Weights of a small mixture-of-experts language model, trained from scratch on English Wikipedia: 62.8M parameters, 32 GELU neurons an expert.
Below are experts of layer 9 (counted from 0) of a mixture-of-experts language model. Rows are named up (a neuron's input weights, with its number) and show model dimensions 0-223. Each number is 500 + 50 x the weight over its row's rms, rounded and kept within 0 to 999. Numbers have three digits each.
Before each expert's rows: a language model's description of what the expert responds to; "mostly gets" lists some tokens that are sent to it at least half of the time. This comes from a sample of Wikipedia text that the model never trained on.

# expert 33
Description: Organization name words. Adjectives and nouns inside names of parties and institutions, before Party, Institute or Center: Democratic, Conservative, Labour, Research, Arts, Methodist.
mostly gets: " Democratic", " Republican", " Conservative", " Arts", " Research", " research"
up1:411365428495475471480476558394436512489545579564478399481535518401409542493512558511533490531458498508519436408516448472532511540595532396439516529542510477478485459639479453558637429519443532533523513483430530546482534494509499504469460504464463533488556535502525468491456429442454435494517468543525506428506530446454483474581571535418520528614541490473437495493526502502452582510490492507537503496472537433587475533516432419478527560514425544428475475470556525487504437512549529519585470422476499578548508598539554438546516528476477542443496451567514461501402601419517486417552506566520532575381541620390501560510558467566476486536563526474573507557513510462515458543509

# expert 57
Description: Quantity and type nouns. Common nouns after a, the or an adjective, usually followed by of: number, set, pair, lot, majority, load, record, lack.
mostly gets: " short", " set", " lack", " evidence", " pair", " flow"
up1:457387501557521479477475509493500494513547496461533441524628424525501490493514552543523514549486409510474457538499485520485440489503529474514529443500574514521527504597528511475625513440406558597513460614469439547566400558482515469575455441494518529415483439412494583502498533508496561518552533432473388474513549414431440519447495566478485468485571526490549525585549450407422451567543540496497509517486417453476499457433456489471531620409507433480515552491458433488463503435504481428603437500491481459489518525503591497463521565538564599515443493557598493440495636508398495447475479518453455524548464542435475549480518434524392462464454431516492463440501500519605524583484

# expert 9
Description: Title-ending tokens. Last token of an article title or quoted name, often a closing quote or parenthesis or =, before is/was: station, Album, "Sweat / Answer".
mostly gets: "\")", ")\"", " =", " It", " JPL", "\""
up0:497449499476575479567434458457514495415524446492521463520547440413457472593499527527538533550474542535481535410451451501517485412515425524519532489499536495518580480538528509479540493451591588505445651425543508513534592486489553512531468399588517464459435461583665550494635518501547427508452490505457467404456563496566556514518529470633505450359520466429568472422475493488474482508478450487481531543533550559448474555427537523513423575454464532509501419537474516539592455530691477542513439477538453484469515494419582502493468534499489496498437499519556459470552440490488528490531544504464476469490496419447534504607444463448533500518541463448536457449517547510485539471487

# expert 1
Description: Slavic/Germanic surname endings. Final pieces of foreign surnames in lists and tables, such as -ová, -ić, -owski, -berg, -sson, plus the parenthesis before birth years.
mostly gets: "ić", "auer", "ova", "ová", "owski", "cu"
up0:497499523367469593572484537489514533496494501513498504521573524466501499476491483535521411532459540541516484405510487469411448550528521509548481436433401485478464455522492451496494381453468514583498422548576497530485469427533449495480518442476561430453456413510523458489501479512450661492495503490500532468552392540562524473486571575548488568489595476477516541443641498570600402455396545471496594493586487476544596485504477557474546499501464477576517458446402453505485548549438526485530467514444615530496524517463505482493456530455518483437490512561427436532500536490489549561534493530637452491476542472539519477534524362583540547496468385551533549568555505502501574423475

# expert 50
Description: Section heading markup. The closing == or === of wiki section headings, plus heading words and taxonomy lines, e.g. Career statistics ==, Demographics, Animalia.
mostly gets: " ==", " ===", " Animalia", ")===", " classification", " Arthropoda"
up0:504540494466497500526423511428437554620605472490557405476577483372526479530527473470547492510434509534444442538462499436495454559543567408462506509493460489566526452548515570498552483486555589421479525492476468461383530455550508564465528483461623474612491531561534488483499519558523431500532468408498471445513456475500519510488533523621448514519534480386548463531502519484497526474497518544512543476517557450448451486597523600412492524400393485446481478531450487443501497485643414483576397547490517530506555529530559519562477498483524572460489458478463479578504535473433588504533547459507592463429453413460453475534563450523472409495572598415558502516504499500485466596473

# expert 34
Description: Biography sentence starts. Sentence-initial pronouns and biography section words after dates, such as He received, She was, He died, graduated, Personal life.
mostly gets: " He", " graduated", "He", " Spouse", " Occupations", "Personal"
up0:540451527536513470524466514415590545577538492526523460461450569523547524446460566453492423484365562574442562436468518511461427464555492604512440463489474527569470422443548435456481499472418512430511529489486467468513568561539479435464518513489510411480470537573518437487520488565506511492441592497397476545602484453539504573550594622556467527518523474551503533666509527387496471485478478513530514459472456458441403464504532465515424472516509508498468566581504587483517522427480471521554499562572565458402576437507617540535527473495490567425451417537323497518510506415441522501551510460516489521451457539587449511534475468485504519498459540577505521466481515467500557529487

# expert 28
Description: Title-initial articles and capitals. Articles, numbers and capital letters at the start of titles, names or list items, such as The, A, An, One, Three, A-va.
mostly gets: " A", "A", " An", "An", " E", " My"
up1:491532549577403545502499496566482448451516498414494516534552489356609510429502402516584477493523535620672592462455456517480546482579454537536578463435475386532477497603512479508553525489493496411500538554463470548516486570506464476553585544539502486459460488526471450521474469595456664513417541544431510495495459518485440531508433524504415459516414517506463520493492411516542484495473531472482451524560454511504455560446464456635463477535480524410531471509455559537472478545499517446538589503588535500511521462425484453497514503463536539449389475475549470489470524515480435470381532508468498536575490507543428581507550515514512425547543480475457518517542541457510615455548

# expert 43
Description: Percent signs and units. The unit right after a number, mostly %, but also million, billion, percent, mm, acres, feet, in statistics and election tables.
mostly gets: "%", " million", "%)", " mm", "})", "year"
up0:559476445565542533540429405517549550493535446500464554431491640437410457505417520551567550472488474415527519563510445557472463545465541443549496472617478441470520485438535487560515476487566496507493484491503482458522499566409540576483420574410449575638456497511475508536503543492448374439514495578536559444414497476423500451490592517516513461434557481429502545500479623517473494524467497467434475442515508500552598608399521500533549511472398475546463482491501503507544450617553544532519506558418456481509357609513530553530497496464471522456601510519511444489499517514508552494496500524556430513458539504455425538467437563482499516498488508407613489514486467480525483443446

# expert 60
Description: South Asian name pieces. Word pieces inside Indian and other South Asian personal and place names, such as Ravinder Singh, Vidyadhar, Tiruvallur, Alappuzha.
mostly gets: "han", " Raj", "nan", "j", "endra", "esh"
up20:550531525544504495613480527529425441492418503438561473473463522527459475537452459538498560545608506490451488509473579496567541546590499472517521453433538517467357466484513525506455470446614565537454542444436564518594601550526528523493461558528514491539551443598420473426452503579490530528456454476466537560588460502522426422538468547542463549512506429518483416444546508505473506460437537397525518597442433504435404478469499501470477506510592460372549522496447538537582501486500549478436511469515469565398472492550479440548455564465578409505519482593445488513499542551472525468507540451494467469484481494557512486478556545569512507499466458504564450694525489454445558447426

# expert 20
Description: Sentence-initial subject pronouns. He, she, it starting a sentence or clause in biographies, plus first letters of names opening paragraphs, and some table pipes and dashes.
mostly gets: "He", " He", "H", " he", "She", " She"
up0:426512514497541512528470386502356445543468477389437479525523521509470525471519526476471537514422437486507507482466564426481635474509499489437551472396433586582504531528501504454496497529550590551431612491556609464478526574492427558533483479516539437451513481654539558375461435426518436497440474561486572506613464461499603499579520519542480573459484373506523538491452461493527559445500501524451445469504466540489498537520544544491432577515534513490510407492470506466550536465527496661497516490470430466515459522523488514466472497454528510539578550531457502406447444513472492523468490503515387452574434496423575532564453504515498508537492513507500524440552558574511487467577

# expert 38
Description: Table statistic numbers. Standalone numbers in statistics tables and infobox fields, such as totals, appearances, games and goals, and census counts, e.g. Total 299, 4 | 0.
mostly gets: " UTC", " Apps", "sq", " households", " Pld", " GF"
up0:513446516510535481527497517497535502471567584560539466516567488442512608457518518561461474537576513611553614488466512483465429492652536506510547408471536477483493510537334491536554479473649510549471528470542463427565511486438531500357569461483567456482517461550505497414494530580515499503454537475426600455537480589491404480491553495478559490509465513482594464546491439448504517432433516456485485495505486529508465501595427400614614453463523437498496464502559450547497515477510451468577559419533523545492459526490455512522480575496455485518454474558494441472542457490528486557575479473475459469536541455488398530434481475482546490529504595499498551574438472586421615483486

# expert 16
Description: Country and position codes. Uppercase abbreviations in tables and sports results, chiefly three-letter country codes like ITA, ENG, CAN, plus player positions and acronyms.
mostly gets: " ITA", " ENG", " SH", " FRA", " Chevrolet", " AUS"
up0:466550440546466488463513539497490457447545508487521477590569545535503566484515524542556490519501522476497517472485556589507509502480332533530500548474500484457581552462429441506476477474512534502418507469536516511550371554527415524518460456499505515527410506547530491438448485457480431483482451524523474627497417633560468465426485397642489489490489453463475470518576470493515417521437528556457462750506466595509504502483500477502513529511429566449524481487499549504516504472515490403496476589528459546547525568503569463478492443516493524472532399496338501450489428553537538513470487437560485456374510493570500542481453445467543455470544562586528553527471473518525530529496

# expert 26
Description: Sports league names. Words inside names of competitions and leagues, and country codes in sports text, e.g. Premier League, Champions, UEFA, ATP, ENG.
mostly gets: " Premier", " Championship", " FRA", " Champions", " NFL", " ESP"
up1:508520513437574490512507599399504460512416533541497487536538433487512509498432476547424534529568430613567581556509509573452527414498563486459516502484462416559476448494490536490456513600501458550537569514508568414469545531462475509481504462486582550512512524426544466451482514532465525496453500458507505458584512540459418499502555591475542499468442451489485497507550494538407439455519570541468462486526451562516649542418512483531496515464514506517407318488475453433488545519499476443511522562552518534485565525455522369449523495449499547539596505472500544527505583470588547584487479468610525460511512499384484552482537503519513499546319581430440464523554525435537482417491

# expert 22
Description: Narrative verbs after pronouns. Verbs and auxiliaries after a subject pronoun or to in plot summaries and quotes, such as came here to do, had, went, wants.
mostly gets: " come", " went", " get", " find", " came", " arrived"
up1:449447412490496496423546525582514534512535441493509517491560456469489529492472516469505430422478483540483405464535453468594499605616513526497504491568560487482595382506533501477530484435546424535522454461414517435544482531528520489455486388486434525434508443536397630498493473422571509532456386464638549597493511543615543543505527477562499593463563508602477421506477591544533555532433459609514509478565545504412589498544526521442483518460506538507550563558487497514504413550427599486495497518505478537513520440476486406479484531469495558449532524514433504510488442606586447455489509541500546483416511479498563519493458464441434596515484452432482509531527514497516468468441

# expert 63
Description: Inside quoted titles. Tokens inside double quotes, usually song titles, names or glossed words, often just before the closing quote: "Heaven on Earth", "Toys R Us", "live".
mostly gets: "Track", "You", "Love", "District", "'m", " \""
up0:423502576536579493489486504586467538545533427548493423554503442415475509499439507505525468461560520550442460478488480474476527485554420479430567516478461549482558469481507460458517463518550508440571592556506484548508532405429547479564453485428385436392501552544597531460479556441551470489488504498564450515512581508490527412601522495456515475364566423460470513454474442553582549452529503567496476490460460545526533482492545510487510473516502496568615509521454515553620432462560536485465508441515462500528567566488497511403502466481462611518525535486548456586441438584503623539533528479447524522553487463373453605448469513536499369472492577410446475519495472550445428494490

# expert 21
Description: Latinate word interiors. Middle pieces of scientific, taxonomic and Greek- or Latin-derived words, mostly in genus and species lists: lept-orrhizum, Pseudoph-ry-ne, anest-hes-ia.
mostly gets: "oph", "achy", "cer", "yl", "yt", "aph"
up0:503456448539506420524459461552423531505445501527468536442599461504415497464522534435521519601478509505503494585466439400549503463427496486581387420534466513515614583501516498503560522546525488452509564520500472524509564469517507401461411570491497449570532433465650480480489618538582406443552501521566479515486607453479485481543452458497441513538452454495566553532398421435494476420557526527521473597480506573411437589545493427455526519507512481493500472501438486536505558523559485550442519537486448502401496568490499521457505470508552463523451508440565576477495587611451528493624477455423453511443551457519374467522564422506531532500526493476481486537593491513488472487515

# expert 58
Description: Table and heading delimiters. Pipe separators between markdown table cells, such as Year | Title, plus equals signs in section headings like === and ====.
mostly gets: "=", " ====", " ===", "|---|---|---|---|---|"
up0:468559512486581422499495565543387491462496441550461478486607545553521454554479534470431553550530626469466422510602420471557448563462506503490580498465491564520582518481442522440519487486557518428477541472488440444487435576479462470572425523498582598538491462509570369559487461506487574449484483489451421434610599514488416521455415558471496504551488478518478494528564479553451549594474533556526525505554526445490456459455592524407490513518519494590559460463511542537516560472498534498378507554422479509462560452454529551423494439472582475395539421512511543387423589461490514467555536511467561489437508518472428597515470440560526470529520520508527439464501499519519549466512

# expert 3
Description: Mid-word noun pieces. Word-initial or middle fragments of common nouns and verbs, often continued by ed/ing, such as emb-ez-zle, gun, star, fly-ers.
mostly gets: " gun", " medalist", " star", " tra", " tele", " ro"
up0:599453494475538490519478489700453514567480508491457437539428404404415449436417473533519470463375430503575564521515518400499471494495538548525508518514585540550583521471581441510470504404455567498513578509512508476477495572531544454558429532507443477518445470443493524554510539466499498497553498536480453389481432520456558491420638520492533490484467471489482423465456622445579513448386476529571464495507567542529536484444544610533479512497527477519458455402474498544460463512484520548513541551466504444420559440510526558488560552552491514505517419499502513480514458413556538530483501551514498524522490593500384538491461488527462575570548525431535415528551499498539389497534

# expert 35
Description: Sports league terms. Final word of sports competition, league, team or venue names, such as Super Bowl, World Cup, NCAA Division, Zimmerman Field.
mostly gets: " Cup", " Racing", " NFL", " Baseball", " NBA", " Liga"
up0:528422440469529602467527384467638490488529516440511524401473465490568520471499490524544422552480520504521521508563492551506495618520490590487471472462482573493500547457517446528451517537502468471464495461466437484429379520526552560475556463486521507474526469467453485443471489473421560463476447523482483410494587420533624465487593502551553580435451554530547494486507505513501563609485465594562387491413554599513424478529442439485613496490388479517534510541496549510461487443498478465551521490522497471517492491466554563509485429562490479570461530551517484446512501487492510451411510487563512445511462527319507566528577588478518514546525594587458567524480491446507465588598

# expert 45
Description: Coordinating conjunctions. Conjunctions joining words or clauses, mostly and, also or, but, &, nor, often after a comma: "14 goals and 12 assists".
mostly gets: " and", " or", " but", " &", " et", " except"
up0:353450559502475531423545479486441500450493461498497441484541601496581488487508396487528553577462431469479454603467485487550474549496469544453455540495505620556442590487551538470461520564496548523539485467489504502526492504489401482465534482573508532512472536502507380558545411552503520485610522471458431397511526472466570462538405470560524531537491562468491456493542556563467512468525517567487461584547505555484546473475523473471511449493554514590588544543517443436537562439467546455505523446420469519439473442608557510519489423469587423465577521506448390471462466498457501571498570596399509443551465559429481469528478490491583530459517533331452497535534400548524473490492

# expert 5
Description: Mid-word Latinate fragments. Middle pieces of long Latinate words, usually followed by suffixes like -ation or -ment, such as Fac-ilit-ator, unav-oid-able, Cond-omin-ium.
mostly gets: "ern", "oid", "ved", "jord", "iment", "tern"
up0:529481494440432511549586404541535545446397424459430441517487468377413517504561445490496547518497528510489503514438586529467507502465566523459437504555525591495530471566546485528561491453530490585521557503553535502590566475516409546547472480570444419486378501500549472587504443495534524400527442519487494519627426474521576560524533535516538502451492555546507450402419441477477378584470465507515467499507419531529470486574614538461452424514494517416498571525448523497490459464454497512482440482468387515555479460491472468545532501503537465504457555530586552539452507478420498541568559484644557534499550479457521502529509564552529445433554431429498476545519554592514495447586

# expert 61
Description: Relative pronouns and headings. Relative pronouns who, which, that after commas, as in critics, who praised, plus == and section headings such as History and Reception.
mostly gets: " who", "There", "Note", " There", "which", "Reception"
up0:533530555503462484485603495419452483556519455415457506435371513453485400541383495553569410499478496559501607499505448546582494547487411462423475513494442510473523520445495475562460505474459554491507470423423460507521518540478526382491532460534590477629610556493498542441499504496542498422472470612393499427527525411464607482498511534499492491492468492468546501509437384543533547483488508514412543511473464506572571564561511509459451476445520540620503495452501473569532469464496511502512522505512531473413502475407475535481472520424471504503478385616446527607526537526384567495558547490507566454526521496566500517469423530451503464578518550505483539456531457510554562570458

# expert 39
Description: List item breaks. Line breaks and separators ending short list entries or infobox fields, such as a date followed by a line break, "Directed by", "Starring", dashes after years.
mostly gets: " Siege", " Starring", " Cinematography", " Directed", " Succeeded", " Authority"
up1:458508459505458509535497534515451502495476547481459469526548440473569500480521479493533443575470518487535567562468633516546642479570522494551475442475445542580447507524484496617556485483578555517506527500497376493530544545474453505489482493478526440448507514584486455593405424523500532488548474460476468470418454561489462469498480477614549505489482440485537493364433380481500472446499498518507520534469493498406542516528523460578571453475465519582585525563544506481443545511551441500473518552447394560533482449487523438469490548399488425544424451608395538506474477577513516515503509448484527451529598503571431582507520457585521490496362418455424542480602527496497540382500

# expert 42
Description: Definite article before superlatives. "the" after prepositions or "are/be", often before superlatives or ordinals like the largest, the first, the same, the highest.
mostly gets: "The", " the", " The", "the"
up1:551480548571534503464543441376507484491485458549502454496483426555528481411523517526466502512457504521501493531506566486571503473585450510513497477526448572571500498509540531491482492515413509494531455553502466472530548492464418492419493655541475441506485514510507566500405446629496471571471414503459530489564573496335537404630538513494493522516564363568509448470518376519499541479514469400435493540496525591421527573523415489468420542438478514509477505550482552517475507504501489551528526517457568493417568538468590539457563427452488482406554510548425516527493498507471514514563540492466565448530408533498502541415489410517477477538449567448572494466537510419441479571616

# expert 31
Description: Copulas and degree adverbs. The forms was, is, be and adverbs like only, still, approximately, especially after there was and in census phrases such as median age was.
mostly gets: " approximately", " relatively", " (°", " least", " just", " be"
up0:530497537525471508564513494500555487384428405497552544498515538449531497517470522530472596509547498550542530440406470542545533559460524568462483440465483532508442501521526533458480551525478443535555532466510382406514464549479523542518514482466539542442480624525544491563627543474499623482435555513445551435442491552563492488364498481514495569526426526484458488517441533471338496512506491464457584489533504537526445518552514417512612505442495490586517482535591522471498505497560466476507474467511432559419389481401552560560429482430578426469301498472569495501534442538483487539486539477426467514464481465501475533491497450500495399554466493429504429468479404500528537493468

# expert 23
Description: Country and institution names. Final word of country, university, school, county or award names, often after of or in, such as Great Britain, Columbia University.
mostly gets: " Britain", " Motorsports", " Representatives", " France", " Korea", " Philippines"
up0:423443501551451502522481421548497548425527402485567490473524546485486507535482508500626495550565436494532510561528490519528512533479523595485541503506503545504450545498488527540471540445472549559513561416409553450470476504489500586511511560431562445447523570483516543601504373393546591481429468521458400589464452513527462498496550497566488496514461448495565544490562528547507448594521521640483460572517502460533452541484440483431572464484467486503522488601506515575485374418558489473460436530510442479477504456437506378567486502501552509489537482559504463391452522523434620591416480389468418521551502487509496532463436540442435480468472552419465453527557528539585547489446